From a checkpoint of a small mixture-of-experts model trained on Wikipedia.
Training: a variant of Muon for the experts, 8216 steps.
Below are experts of layer 7 (counted from 0) of a mixture-of-experts language model. Rows are named router (the router's row for the expert), down (a neuron's output weights, with its number) and show model dimensions 0-127. Each number is 500 + 25 x the weight over its row's rms, rounded and kept within 0 to 999. Numbers have three digits each.
Before each expert's rows: a language model's description of what the expert responds to. This comes from a sample of Wikipedia text that the model never trained on.

# expert 24
What it handles: Main verbs after a subject in sports and career narratives, such as played, finished, scored, took, went, He was.
router:505489513482474484509518518475498489471529490508511492501456507497457494538453508476531482555499506474495499538479528483514499545477529509522463526485476508515459504513475498505455485496477512516507501489479489466477529544487502495521470523496514478448493499492522500461500487498517463444513500535478500481498479501498483495519495516515476515458470517520534513553550530474529535552516
down0:523529499483503501503462492494494508490512474499509489495541510506522476518502460504528537481538552532490485498434501530505493487481499498484471485538529527501515514457511497502496533510471527474548454495496498488537563473518500507530496511552543472506515535543503512494506491493525491507487496510508448511515529443491486508474469497467516512526508512470515474513507514505493529447460
down1:523533492551456515512496545511534487473493479465460539525446446516537524522524479509486476513500517499515505462495497476503493475533516471510493496527472494497516508486455519519467422515481503493483482512542472517503495497505526512496525453521527465501472522473506528498499560482461523529490525466479502485498479509482499518476547529542543506522477507520476503458522465516471501485478
down2:494504470506516512525504489465502521509522501503490520517531526483548501509482544489493544504522479481504482509487480513527503487541496522484511486469481510521533506501516496497505452484482492485480495459518528484504533518486473506466504510506481488524480511498482486527521476440530452534524535513488492540514499506511495513503465502499467505493516517486493507485472464500530481459505
down3:527495517500477467535487530479478548487460523486499498489480507504453530518509519481505483515525549499500513510537528509483491471519485469477480445455522499502510498522504541505493541534477505534536482487434488481479506499477518468491510538469496518517579491511520519505499516474456492486506517527522511492495511519513498497562497551473443556540518475465488527512535490538515512478526
down4:520450517509546496513503566528505472518499508519503516479486508531493506503532478450504497473477492504469493484514516518485497509458461478513503492496476524484524499505432522488510486493499518472487479501543528483578470441481459516478479502476495488468515489513566523470485520480515490480553519501543538503480461519478502550505496463471505478457466524525522475511504489521478518518479

# expert 4
What it handles: Month names and time words in dates and durations, e.g. from April to July, a year, the following day, Sep 23.
router:492489515499468505533511523489479461475500495516527503539469517492485527520460507481531454552529534475522514493499491508478492506484506482536494546477507486499486501510506486504498529496490486520485475477498492462471500552512489526524510528491518479501482511464498466462540565493514462500519506502485516493492506509510478501516476518516467566512480500534533449514510529456509516505509
down0:480491447501468505541542504478479478512454521463463465521515480488491567498493482535495513511515477538509487486543472459538524468476461469493498473448522452471500441501500506478492463532486519504515469464551533499494500499522490473436538507513501460550521505491497472532468520482470474489503478518521527531494496453533500554496502522500506507511507543511513485501478506480504537509510
down1:483539483488542504497518533486477483497500467541492510458467440460475484508501477472494505451497526525525478530482530478513525524510541532494471475513523526531539472514511484516502464509568479504504507542502520480474515492461543491505532461482463501483498498509495500491479487474468515493525493507561476504473505488460505516507458493468493497506496527481512465508544445488522497508508
down2:500513461476493483502501508539463556477498513489510520535533471499548485465488526474490478526476516479529505505495498449478505516522490547485452501482554496449480489491486472462521537506515534497472535480517485510493510484514485479514540541518512530469543516496502505455526511498490538465466511495503542508528520498467521520544485503504543518512497507525499564495507465506496454467494
down3:504524520499507496506511493518511506511542498521468527462481462518490512527495446469469458483491518479491487465511469528496495508498525485483485472528513505490485480493478501458494472481496528514478482511549487513522486473466482503515505521488468458493516520505484483479542458465486492525534460460456487541507505521496506539485495491476513545493508550499469511540447529509517486516477
down4:494541492458511504516556491520539513469503505558461516489463477523496473505492515504499528493545511499464542520497487500497479488481491475475495473500464477483521475500506491461504529508475529450489447491504502474479524573512502542485509503475503503507530456471532474512480538480512529509527529536511466516482530476515489532505499508539458482494540497538489520516495532486465488459509

# expert 35
What it handles: Subject pronouns he/she starting sentences or clauses, auxiliaries had/has/have, and month names before day numbers, mostly in biographies.
router:481502521481485532536490544460480436485544484483535478531509518476479516544473476488528476537553528509514488537521513486499485525496520495541475505488458482499437509518507482498456492513493470532480481464478448494510526552497498491525483508455533515492458530513503459475534542473490499514541502544465485481468506493477484511537449523509486522518479518485540448508523501460509500510515
down1:525491471543544509507507518496487516460524505495500470511524503475519539524464492527519452553520535474476509470488498495517530516508515516514505506500543496502460488478472503497508482538505461455528521521515522478484489500483483462473507492511459526485510484522562511499461508510538451534486513504495473487485532556467484512526520505480505483494500542507510499469494488496548489537486
down2:528515493460501500490505527506495500475520488503514512496503552531478560455468498538437455512477505525537511498513493536499512542502503533501495519492511500471528506476501473502534496498467524481527485471511505446499477499509539510463479491505523465493483515472472544498447499521584518463491488525503555508516506526463494499484536494498500499521500466518471539522473456492522512453504
down3:513513523505518520545444477502476474536521511472497469475515491518513473499510482501507480473523529507503510496447538527560533495532498489467523461459497495504508524534484524478513541491496475451496462511475511486473531500479513509522477490503479536511494504523489495510555528507515497526500583490488437526518463506503483473471529471555490471469502484487495518512506518525500476471493
down4:495516528494511560504492522490489512458480499571478451515497443511499481525480521482503505500487477521529494511535568554527488493437525491479526519548479490470508523480504488526540530532485531487455475518484462498498475496521473483490499501525494504505498495520480512475456499462534550505482499507449529528503461526518532502481520496473513463462484513496531426519492501530441464570492
down5:514491519471478537492447509500517506461482520535508467536510500483470564492488490517509508521509475526470503503541479531476534536479508539492527478501469504496543473502452485493515514526504468513501502510468458526487507493463521506484474478486526468516505509474543522509482528504482481481475462517498502534500511488472472518521523490505523477494524477504405486503487507452513508518516

# expert 58
What it handles: Final pieces of personal surnames, especially Slavic and Germanic endings such as -ić, -ović, -sky, -mann, -kins, in lists and cast tables.
router:464494523479474500527537531493511477486510477543501487541507542490455507518450497449499474502481523480538491529482486467479498518469515461539496516498468536499482537494465468533504518501491452508501452496475492462498510527462534510532482502495497500470488530467495499472518490472513489476553513505484519485474493464517524496543489525491487517459459502518519489513536521491555530502539
down0:456512534473504525525545513486502470518491497507484476556531492462476531516513548551488515490521511486491524533520497541473502513513486469519498482494542469493452499515513503425509504451467485533533482503509485511509487471442519487477515521534477527500496454501516507493521501459464486468496497483488491523542544484505536507543492501477480471488515484522517500511504506513520462499450
down1:515530477532525537523517470504543525454476488530496510449455507454488495508467509500553496546521510500481545503508496518514507492501490512482484460481497487528511517476504473475481469490502492472512552494509513468492526480468478463490500517481537467551463555465504488493466478466492516485504489473555508500482527499504501455547480540515496490500482508509439534487526465487483543496506
down2:513514470512492476490521479441467508521510504478513461479520525521513513480499506456501482488522512499471493475489515541518481518545519526504539528537535495535471438517489541497504473498511507504468517548525529462492491522504488505487526486489464451525507517532487467510518515496445457506491463510482475513531467503452521499541466457470519503484514470518519478480501536528488504475486
down3:473499532504510481538521513512488496533521457489498459545515477527526519477550526509485501443466512513547482498508493481505514516509511502533514524522486491489465506486503527505485522520519479467536477546520461508562472508498490487465505519500534479536452505496459503456504520434547520475490501496535500528496517479467534503499557504506512497520498459536531514482505492502512536506473
down4:489492486497480490501486517492475464511523491485538497522504543501476513487480466479431478464488501459516481535534493519496534537504495499528514521518475524460471512496462495506487483538444489490494463497480480519476496518458521500493518520509489500497492509512574528507457511513489514462533461506507539498532517464541519498490494484464476521484553501527510530496497471512512482488530

# expert 19
What it handles: Sports competition words and results-table pieces, such as Cup, League, Championship, semi-finals, round, and column headers like W | D | L.
router:493475511458444527488515489479461435531564426528520472528476498527486512508474508486506474513522518482549506557454520502497492499482496489517507508486504511517455489518482501524492508489488485479519506492470492517479524547516523508497468518480488445492496515477494507464513532477516511460489529501479469459464479501470483499521479530566517534486494494501520512548506536474509503505536
down0:457499455515491526491500523500483485492478504538511505477494515539501513493498487505530498526509454508498510516493484537536468522505474507478503503460510468493536444451508522498499491472553522451500492517472508541515506538518479520494496471529539514511476478555525505456478490491500504482484516466453510515518474531489497521491478468544515502494446497505530486456517499480546528507508
down1:485531520487487526494436522454487488452491503496493439509512494491513559481469528443480505520493502514508505493503499515472515484538493518508478497467499497509466526531505498490523511468498515473468481486520511502512509443503517454524461460526433502480495489490499504504502548507499500500534491506533518500505519491463489477501520533524460449498510550486480474495499478468516499517511
down2:494500519495490471519459498520524518512497500500518499489547505491481493505502543458481462526471494502536520548509486511516493489487501511496474495522513532536494484490549494493502501510478501501524451490445471494500500517505494503458578513476542485497513492456498438495518534503539488514460577471539480497506557477500523489521510502481489473538483486478545501495486519532490513524529
down3:492513501496514541498477489486464490456517501489494505512527462518514527519502499463496417497483502516523485503489519507528512512516491518460518492483473473498481524496503527474534541507503517518463450439476514474493512486513513507504524510532500507463521536447560511478503503597472501509462500514525503519529473519487485469514479511476531491506493501529499440515492503495476532514493
down4:500533489535501457519521469459462484550497489440482492532533482512514478470489492456523524529470508530493497518506499528475468518504510504486456524487515464520495478483464509485492484499535511506528494491502526483497490519517512485468511490514488515471482488526458505534478498493497496524495495462457500496490479484514506508558513491480533462508555468527494553519521495507473441520503

# expert 51
What it handles: Words right after was, is, were or to be: past participles and predicate starts, such as confirmed, known, died, a, due to.
router:508481524469498506510519509485520487516543485487536477520469534477490496548480496493525468518520512469530450516478517454490475493479527489556473523501471520531497519521448478500463552500455471531545497474517497468472511504459513531515476510512518478512483486470499482483528525476507492489501524560516476508497500477465486450499467538479489520469478520533506486539507505472524533504502
down0:530512500500502511509509486487521479493485508494505518520452470515492505482501510483476530458521511482521511512465514484534512535545489476455497456518456491496519484516454501502516500473470519480531521549552503499499437514485514495519496511504503496485493532554499495535505460502486468531454497511462486517481522493532476498519462483464451506511481476474486498476495484489507524483522
down1:499519472454517513516492455529529503472526502535515499511486492520504508521506486537522514472527520555475520503499492504556504492508501509455466518511501536455465515551513506506476526495479463490508521550494471480483477528553498504480529479456521515504478539471494446474499482541456469481482494483494489532538506481501500562494511500498502464499520484504523468530532495505481521491481
down2:575480498513482503503537470518469513494547504448468485493532504497521456443471495465492503515522501490526447487504491483473505492529482508506516517525508482533497492488492476497521501535529552470499472510493474553481521498525508468517512469460497531473485549508529507513502475541520427509478508497441557472476494502473515507505525541507471503541497536534530481510476480552560501478482
down3:521534498477511508451527492488535523543515521518483523517507486527438519537534524493493492487436522529496464479476486531535505502487507530494501494493520490536494471473502509490526494516461541477489479525510474489505534493491541462480473441521510564467493491539447490500478493444519512486498448474486545483513525486525534502485500492479537509521488454528498470445502479482476485536508
down4:515490475538530515454528487487502455500524500461489514503449507483439526513472506491509441487498514515503487489498474474441466489485476503448520497513506495519519498488470530464495520510455502499528541490497475506506522515493478476492488506471518545538458499512529487491512498495510498566495502477509538496507503532509464446471552491473477515513521544517471511539527512520478469503529

# expert 59
What it handles: Main verbs after subjects, to, or and, in narrative prose, such as took, wrote, gave, owned, states, to make.
router:479489501497509514490545537514470502501503470509513492495474493483467477550481512465514493538522497451522482510485510448484462544503525503559474508472433556546490523491450506497469495481468508502541489490491501446473527503478487531526475519485507469498519503485481489473535517492533472447477545538483514470495517496505504490495487541508470533481472484504546502526533506479514528513506
down0:477478552490486484492505480472484486492523516443499543476509519487498516506530466556525496536526490518493515465493536501494505484543496505487519519488477534534476473520474497533496487523509488454510508432524539546506524484532503484522490517544532483523483549550511520492508525473472508512508524533522488492532475503488521483486489438525535487500493530492488513484485489498538484522471
down1:519492484492493483492507529508493474505506444513510521491457489477513520514498525522524538488509437492483495467510475518502489437497492497522539479436476505529495499493525513520488510537548522507524499530502500501496481537481505503452528496490519498528506502507491503539479473520480488509471483525527504487517480512509511516498501465528455537509498497500511494477499478502462480480481
down2:466489508498518514525497504487488493495481509485481512529470480524525513504492509510504491468498515472479529501468480518515523485455474460503534499512500501470491515501452482509503483484500497460535479501531535519479490482496539503481460498476528475476499475494516528508474544511512483458462513466501492435458489515481517510494536486511519506490490506528525481477519508523447556507488
down3:481519522517531497549500476499503497490527496483494464502497503516532503486501496495516470538491526487435479542507471488528451487521484546495514488502507523500511481474526521548489493487468496468519498509490445451482481500464496506465550525483513565540508486501492489466500488515487466498502449489495481492522553487506516457532491506489545490548512521504488531521513521449468458499484
down4:505490495515520509499506499517487465519524550446482502511496538501478525484494538506481529509480463523501537509514513512541515510469538511472487505479503516459471511510516476522487512474479492497475494461530464489466462500486548496546484516531507529470464518466503465534512485517457498544529498538541545523497463473525503506481470484469498531486468467491516479513480507530498477481518

# expert 30
What it handles: Words and word pieces in Spanish, Portuguese, French or Romanian titles and names, such as y, de la, José, González, ão.
router:495492531493474500509543531495489487526539508537487476545477531467498508485486494484501437511523509502529489510488531499498464497470562462502471511459465508513474523490472462513484510499504497536510450486474475497506510494471488537526479513500517497473484526485438456466532505477520463478491515507511459505444505483479506458488458521509466525475476514510497472507547537490546507526550
down1:497551469489502494482483452467480508491434508453504507518497473523504506458484485509487466473502498498488561523502487448536461496507502503523489474486497491537504526513489532500443473492497528486485499536465503495517504485505534530531518501505483501492477522529518498473451496510455511506460499497498483540518533501535450498498535506499501475490506552505519533461509503487487495497484
down2:486529417523521515494516499524448493527497546477516460516502536508492479477513539513538508481518516505462486488499506486473492470506481528477500486502460530505495510502491492465490479461503542498497512511500514526496500480511457530498517529478485522553477526477536509467480495508476551489515531472491498475515526544451506504498521513507503443485499503518507502492476566486537507448495
down3:498560503536472480526483511517479483528477506504446488541472531452526482468484508525455512503511462500479506507470507492495513492509516518538504528544529498485455484521519550526491460514481470497490466481521537476475470445518477533533515514508524424516533522487500486473478501475503489482538510501539514506457514518484491551540519484498456506499527501498485549465496514502539474526509
down4:503458488516521529512489463510484501558492517469491530509506497491501490540488454505530468514487457488489467543499467500484505497512475490511532517501546526535516465513471514513524433548503483530500510514515493510471494471531448522540498499504505516474493536500546441487528472513525478523491504516554531494492514509464451469507515513491485505484523492469481509491515449502484520551477
down5:494489483488508515509495489516515477481520499461516506504512482440498498523454485483489504488572490526483499466537495495517479499505541501523516518478538489527481486509459520515510506503501489514439510477490508511527467464513456518521447488506481513518510487479475527507488504488495493519527494505564495444502510498488526513493456501530477485478492437493490509500526523457490519480439

# expert 43
What it handles: Ordinal suffixes and measurement units after numbers, such as 21st, 68th, 12th, third, plus km, kg, metres, ft.
router:478500500478476509483521560502504481469547477532523513501466504466451528518462466505504478544499504475520499498456445480504496569458494465507492513460480507516459491537472477517503501448522492472515482476488474506481551502513514529500466503482523469500472531506501474484516501477524458467515540536500473495470485509447502476529507524523517507509485461557529504481497532485527518492498
down0:498456486531534495489526491515530491490454522521440477549464465480504531487491453485501527485497530526494508473462497464517508518502526455525507504504506509460482513485456481516539538519479520515499478506513493479457498517474485481519516488462486528490528497438470494541482519499489513489488498545533514509489533475465522488508549508467473504496524542511495493523538489499460524463484
down1:507492525473474491493463506466518460532459520508493549482479497507488513490533464500504501457537496462492529478498522461524462534504475496473522491525514505515529482526476498445486506496494519516526495546497561500499521478512530536532506455469498489496527478499544475525467496447515481568526499549448503464506490465532521509503502494498476488496521534495521493470479525521487521488449
down2:518547465473512479508508508502506466496475523507474493526454529489501484516535477515494529549525495510496509488500500538495507476479539513504534536480534491482509482476523530462537446477445505466472484484509504495503458494461532495494504517477555478478550525546490488539514508484514502509502494447499491537510557459528486482504476518495503487498503491530503494479491497462499480485494
down3:493529490527505471526433504439546527542506485484506518473520489484497490496516514537511500482459525488491553513491475479461500532545556528497476512471538458536474490534469488465503507496505513468465457534505542496488518482493526464517479526480496512508508512509512492483473454508497514522501468529490540474491496497474514498497503510473506478504524536528524466535509487490482475460516
down4:560484479490498495516478500515478506543469524467543513505497545500534506476503501542554497493533510537453491515538554500517488517456532481496509483494483522479468449492532541459499504486555460525479523530504511500492476498503497522504506475517448521516502494539504518536497480487521487466512455489515517464471493497473515456480428478485482445500486514527521461483565473482504510462526

# expert 0
What it handles: Day-of-month numbers before month names, as in on 20 September, plus common words like head, chief, always, air and sound.
router:489509516472497537537551502453448479475508492482517480503489541520472495515493498491496473549538529477527466508491538449481467477467521510533483529501507523502510524506459510527484495481524448486504498514486493436515519519507515525476483533458516497498503548495518517469518551469508468482488496503443470484499476500527505441538434499519485520544451467531526456503524533489506490515503
down0:504475539494491507517538499490511538477490510485495495510535483470483478506505480553526450514537496522520488486440499479462498525525426458512490469514489502515486473470507482490487497507514484556494506459508523474507481528484457490513495545510503479462450534483455454503525484454544513522521518483466500560466501511463523542461513563505493481474495490527510507506492522499458528494512
down1:450505521501524499494479519535544511556516498528464500500466505552490513488529501518490538492482483498543446521488511497518530487460504478555458495503498527499515511503439531516476515528454469470544483514481525487508493494492542506462505507503524516474507437515483507520483540465519501482484520529515505495518492538466485513539552428463513461481535471535500464504502461547496504525463
down2:527535543474498513565481544470548492529516477483492482459524478489478525490492458460496483493477550501488537519517468501503498504486519467520547481513508531522537522509528521471499485511485527503465463505521504482461490459461489493495513502467475518528525524471500495518533490475497489530514494473481539507505485522528510524534499487521532488535502491519515554480485506512493474502501
down3:532475515530495494461513478502484507499490452506525453530486471492519464495534505497481506538526460522502470492454496498491508549485479496455503491490488511488501485499521531468524516493488537470497482480494524507484451506521465492524515536531477457462543480484526496534525494505484492521513540466508540469462527502475489523487518499529477522486523471476482478521500468494465510546501
down4:519483524526488519534498479509497512488532492484452508503517494490494488480483483511526493489486475546451487470513497503479490466493505446545483531494499521541506492498459501486536509509497507513524485506495556500503487527499508501500475519544471553483486512493518512538480493509503506477534525479519484496507511439510489488536478544504486516489484531571534457518492459546488487492489

# expert 37
What it handles: Determiners and possessives beginning noun phrases in running prose, such as the, a, its, their, his, and combinations like of the.
router:497487525482494509535530521503471479485526504530500459513480526495461513537502478440529524507539488491481447511467530469458478517478507467479491507475505497550511526508495475526467513468476483521529464465511488480473531500464516521541494507476519487482487484487477473488532522475475494505543542523486462479471486493482489466500484540517482499465486500537519498512510520493541527506498
down1:498492501502499517533516502534497475500426492520482514498504545550523498480483439493493505500504470489464545497508489514492507543489488488511559495459537521478479496528490492503520492537510547559502495487506484521498500515542518540480505502500459463449539495468498478497477509539500554554513524449542495518457508477483493489492517475518475492523472514493499487501528493480524521520519
down2:479558522502501488483495553583483506503501474534515504536549482499486519482490503529519494497465524512497505519528521506482476479502507507489489489472430468470498510474507501453507520527497442497499532519476519514500466497476434494531519497493433497501472479494480524487497496468486486517483489508486525522502517478485474470498443495488504500491512435526468530512450522491548536532486
down3:506498524460512500522476472543563516522468502558521475521499476524509501514524514502489494517496524514460511513507494517517530525519512509495452520483528501551545506484491531494519492479502516533493486495523494552497524472497534497496516485495490511474483461499483476455494524495516493514499492486497485496467519462488514488477468480503473464482528521474490472559494509470480513515507
down4:477538476485477499477481487511489493525517504485468508491505539475475524486521495477505481539512505488450482532462511498511488494465510487523539473488494538528461522451501528496535467506442513523525489503472481485459504515517471493508488508500544493526535518526513511467507515482439486527530509499453513489484498528530506528523511495439530473527497470506474504506498518514546522527456
down5:485524515484495514468478528510511473534545503526463504455469508487499494533443507523481511488483507492510450515538487483470538466526490516512494474542503501493548492502465501513486491469531496540470494500509519522502515535517519479504499487508495535489532471519522493504510494477521523488576528501470462500482460498495481458512506503507493494539510464482494506505491474467535435539540

# expert 26
What it handles: Capital or lowercase p starting a word or syllable, such as P, Pakistan, Okzhet-p-es, mon-op-aresis, Chap-lain.
router:465471532495486513523534522475487501512509487526517467519482517468491517502483516469522469493517527484547473547472472493500449514477523505496502538503513521542477520505508475521497518469459467505519509471493478494516511510507531518502475534489510456488496540447487484474512498493552470513558514513474485459498459511473484503532489515490510513495466497465490494519507512493516506502502
down0:460531521468511489522544486527538503516505521517566501508486473499501510497474510484525498506515484497529499508566466499475489491509528524505498504510462520472513469469545502505490506496519491481522537498508534478508478486441528483492503514495483478476510540504489493488468496531513486505500526508458478521463490500500528508522497502499539503464515504507484514504480488503525490538504
down1:492543471468479549514521529472479493509504480505510494462500553486478511505530467501511501512531520513491483506491527515423536546481485477527527510509477525528504476511511484486512494496496535485520488483471465558516511497457462456505525472500522488486480488483533514468519471452563518495477494525484494467527489478517516472510497511538445509486497489490526486539513527500504464521510
down2:521514501562570515540477499513504478500501481500480517456466494441507511490472496464521520485452519519460540460481506499468504495527536511542503486500517472497519492515520501516519527491507500507482489528509529466480521475499512479482544487522519488482477508550514498489490498545524463497520497479457508503557490483503473476482459483441478484487493477496458544474484466500518484491505
down3:508501516522476506458466498520519466489516530474511505497515466501470499511502545468496501475482506524463507523514466520526459495485493527499449479523521511515528499517493584509499469512518527470490473491490516488519468487488513523489467522498502496477494498489481477497511513495513519454519505530432467551549474553511524540486494526486505511488490483488495492477494466497456506524489
down4:489466467493528514502512506520460502486549481440535508503505463500514506481521501457526487488491471511526515506503486512514455504521507485492493512525527483487521472517478443533481521488481494519533472521533513529516532548458578484572506501485527546494486523498520479475485491489508498517505495523504502507547513491512508507480502466509501539488484499533492508517462490520474507482482

# expert 31
What it handles: Pieces ending in on or ad, inside words and names, such as ceremonies, saxophonist, protagonist, plus names like John, Don, Jon.
router:483448506487440523531529536484500446520514477491499493521520526515493537524477483492518491530537553487557483487490505497496517523474490484515454525502495543476469518537479498508516509447513459534518491501459476484485566532491513519530502516499520512452492547496488488483494495502514484505495522508517467501493525487449499466549492546470484512478509479554534484516500502495509499499511
down5:466485485493497513474505530505508560507501527499500469511499495484498527509547527529480541465515460461505540476526492481491493464446495505506549559496493483539486510473524506548486457466500492514500507498495507486524529447484541505526484492526506471483514546491516472464504487530540506476511509517494517521448549547481481534555470530513533507511477520454494489508496512504485498553447
down6:500494484493521489502503540519504487510484509499517492505479523485520537493486520530471502526493509465512526519465495538513500496453497591499542495525481515490524496511522465491542501508464504505463534424514503477502471486510475497475517495461502508548494502473453511513464468518490510546555436518479548469548454521451563475487511511483518553503515510530526480488478504471484513482498
down7:478527523514520484466509483477484538480459535503494541538441469518513525469459495474477484498536525517495549500485519501525530517517497496522534507521533456545523494512510505521521522510529478490470504511549462493532463490490462481501508511472475508462494536518525544510490499459482500520543531489535445512507495510566514527462517501489482488508485495491533470495481474462488478531498
down8:487526491492557504523501431485469501458514487479450514485484492466493444478485509530497474447536491501488494481453468499496475495494526488497522504535482544459518508505541483492490506482514502509510536501502472555446513522537499517525538488504476523536484491528485471484484500550470520452497486509516529482500506489512480530508522546453468482472468509506478499520538508487496526537523
down9:488537485517547486500495482430495498497527456498497473530506501525479507528522512566530509486523514491493509507525462530516526523508484477524479513471493495484523513538458542516444469521470510522527503503506519505537484480491469483535471461539488487491516515488524479519483515520479497518533487510503506483476487588511483486563531551489524547477503488487482509485499461478466424487496

# expert 29
What it handles: Short stem pieces of everyday concrete words, often before ing or ed, like sweep, flood, gun, horse, pip in sandpiper.
router:462450545473488498516522507461504473495508471505529493480511519513446529522470505496514502510552508491528489529451475485481495536473507487538471522486498516510492552519479494568485539483458480491522491473468507442504518531489553535509504508509522495462508513499454508494500518505498499469508515494461507463480461485504512482523464535503488500495491463525544466492495527501500530497497
down0:521522483446520476483523499524505503519521545468450516498532474536496545487548484525485490495496515531474490470515478483469507470469515527552467553488483500506522496548540513546477495507496489501463502543486470529530480517514523523482534456498457505474500475503512507472536483459501499456473512509504537492482522548501488489493503519530510490484525497484496461500487498561453464466511
down1:518474518507497518465523495499463452510510531467470544487483539521519526506496527493493512503516486514481467473486498516487510536505503486558464444497499519452492484550474522517549470521522499456513493480520492537501503504508493515454518501480494451444516503520566533493488493509492499503459497478450500531508561461469532479492461481509508540539526496475513491520499469503495531550515
down2:484459450500497495445484461482497532487483487501475473467454507481527528491506502513510537539444478482443443503509501526495526542492463522477453497510488498481506479512507496523493531482501515513506473501491503484490514516479483507518507477463498517522508460526518470479500533529492558504494525499469546544517491523474524503504470482494466514508500487497497534485501479493482517489501
down3:522489482541463497492533501521479470519487509469526524533485508552499464501512456443500487520482525529522478573466490496480460469485516513482482529532520528527504459537502485508477494546516515508483543497506468498585489543525471489485499474505529500504477504487515485494503538464514445486471502530511468490498466521464506508529496463501526539496512488495485506468545520493493492497486
down4:541522488484503478492517505488525496502525486528469466487495502504489523527531480504494482507525477510487556535518540478494447496491490483519470521493468503484503560451473500483494516494510545459498529505494525502492462482525491489522530499541513524509517516461507507458546487497528497507506493515509447513507440508479515509502512520529500536490491523474503514506483547498512539526473

# expert 33
What it handles: Column header and heading tokens in tables and award lists, such as | Party, | No., | Date, Ref., ==Track listing==.
router:483499508503490519505498522477459464471553465546495495558497525478492520488466493493510465530506556472523503530512533456460493513501501476528453531468512536504462491528497483516481481488475488527528477466483496520502526516477522528505467517495489462503514530467494515482551542463518485505498540534475500470500470483489458497543489480506507540507458491511516496506522524481503492487519
down0:496489517457488456500505495519490489525536510490513539462508502523511492528507530504528466470519495490513515555511486513540508480474520492469538492541468511514443478524502500458555489502450460456501449483521500498528504543500497530535493492494498483483509488467498495544481506490505507489437531486579457541518510508490486523471522524501436490520510474513499495516502498496491472513467
down1:520506511465506543492448467516492454450493522464506494547525472508475500481494514534537500535528530545491509468455495518556449472521474540475518515490493521539493507553501467502512534473514505511501482492468502534522521516508505492491542464473490481546514501486501501480517465484506505513470475515495499534480496485494517489462492530527499500532528475479504500535503497544508471472512
down2:512491531484484465549502525506468500452483496467520512521490519461517484511478517509473480469500578521475528483476547519471543480481475525490512495473527516479540466511499470493499460513534483492443555483504517537475476492538506477506494536525519467442506466479540505536480502502527522496540472503513493549533492533503519497500481452482477515525538521509470528491504497500526492518445
down3:497497438484491426499473496538470461495478455494468534491504489494536499489514512440490518481516534505484495500473478488558472467464429524510459504511516476478518516532490532477495468473525521549473510453537509504502484536503517521526528470512528514498502518507517488509499453524523471514471482497527488500498528495508502473536496510468513495519468482501493496479493474477512535547522
down4:516509536495489525525517469488463555489490525526542489514484508533453498496466517520493499473492512476477571485468518525487518471536495509539533489544468483500493470479487504534485492522487472496493505484544494529476515486490517470525437508463529497486480474539486500529519517478506507491474520482533452479493485509482506493472520525527502523481503494448509511475471539522474512481459

# expert 12
What it handles: Relative and interrogative words like what, how, whether, in which, plus nouns in set phrases like in order, in use, on board.
router:514485521502497530534559502462481484491501497485543478542486511487501543504460498529538506532530517503523463518492516475468478505470520494534483525495492495495467534509480466515473513517467457505536485503471486511472514515483487527496484504488563475495552534456508510475525545437503472462508509507483506458522486491485497507536471507521488519518464466519499445540504507485508535503500
down0:477501524485499496461530534486469483484502494481484504534498443557547510540496515535483492505501472510489485525564556500503475541502493506521466518547452510482531456501570480481560514535465511521466502500478533489454460504475492524516489503534497510508499502483544503541547496553459455523541504479526523536502480510534483473523481488500497497493505471516491491461502508546535511491498
down1:466498501463525490491414519522492527486499486477471501538498495492491493510487510579495481475532504498472477497477463516498517451472510587523485476482512461489485505502450512488512516480489474490541542490513489489475503494505464516556489480541473512524511508497473531469489483530505497532506483471515487474497418516468475535513487530477519511521507527519443483484514505493492506520500
down2:543499457526539505531488465478483476508509466455508472470528508485531469493499497501491506520489485510504524505484458491565488497499514523519517486572498514533497491498560505463515494514501483509456482495492503522490508527516487452531466534503542519483523480542499489478500498517537466508505501495512476545523495489500516505474466507595464474531492483512483544488481491506540516521468
down3:529489467483493481474471513479480486527495455486506467489513440522471475485507469476482519497510523540519512476457475524489517481529502519449481515539554493512494499490507509487494503455530485526500506453472482475521501498542504464500515471509489509504495503537534523493501515488487506502457468541482495487475484525530507488536451506537507437534471487504507527485488505519504520479499
down4:512524497485499489505495477483538510505489492516515523532534524517462499452539500510520487493539520479525509467452474523505473503490461496473504519493541470486524502508498513561494450510493496505507489499554521465536521494476467504532483486518510484497446512492479485498504499494492485511478512514526492513474519473523549511503496479467522514497509499526497508538533468476536493518532

# expert 42
What it handles: Three-letter country codes and their pieces in sports result tables and lists, such as USA, ITA, UKR, FIN, plus paragraph breaks.
router:489488532463480540486546516474489464504529469551551504514483549492480503507486491480551495516493537476498487516464513504483489509452509497523498503512502528483485491507486469508480538478503470495508516482469434493495519520507552508524452506481500454452500530487496507464508500470546501470508503497496474447467459491466487506487502585540478523494476485503520501508541538479486523516535
down0:471514469516481496500553501514497544519489498510477490516486523532483471484461488442505469510490512498530518527482519501486526539480530501499486509489471525525500434497531476527480518502466529487495536529515507466462521522516542509521451493495529484435448538483521546501475510499517458527506467504525459476532539502506497517448503515488473528532512512505471468502498492521477516500517
down1:508518461503492469511509522495469504566465510521454520489487523492494530539518491522490484489495469536511503489484490441486529485501520504468548488464488473487493505508552491510503542519516493517451482486501493501469474497527526493496485539540491513517540540472474493542528508485475508504474510509486512544490499488537535563506459506513539530462484508527482521517492490499471500490485
down2:473450499500568499486477478492513505480489457485490530528528508515484481504465511499485507512523490444519516508525481505490507456438482508522533556519482490502475488542507525490497464543498492466473493448499492497498467481502509455471502529499505526496480447508506487514508538495488525511506499473489517552487492511511477502509482533513540495501476511502453526510513487516535509529498
down3:466529488510529454505503543485498501427508482466508489500469510455504512460483531502538534488523459501507442524519500516482476503506502482526474518507508517505514499512485502521494470485481515507471497520501449480503524507522523532484494478496505461488519509478512485463477486451525536520516449487508500482532478489460551498467489507473531494525514480500475498454516490529469538489497
down4:501501563533486498509474492515477435511484465535459516500530496458499484505494506539496520537489512480487476497472470481486486517488461490503535470514507533509486532500441503512530469489510517476478507499447497529514523493523489530474526511475525479472478492502513520507504455497503521492492558489519453451522524510507578514505522499538489542481438507490531490496501499482559518473508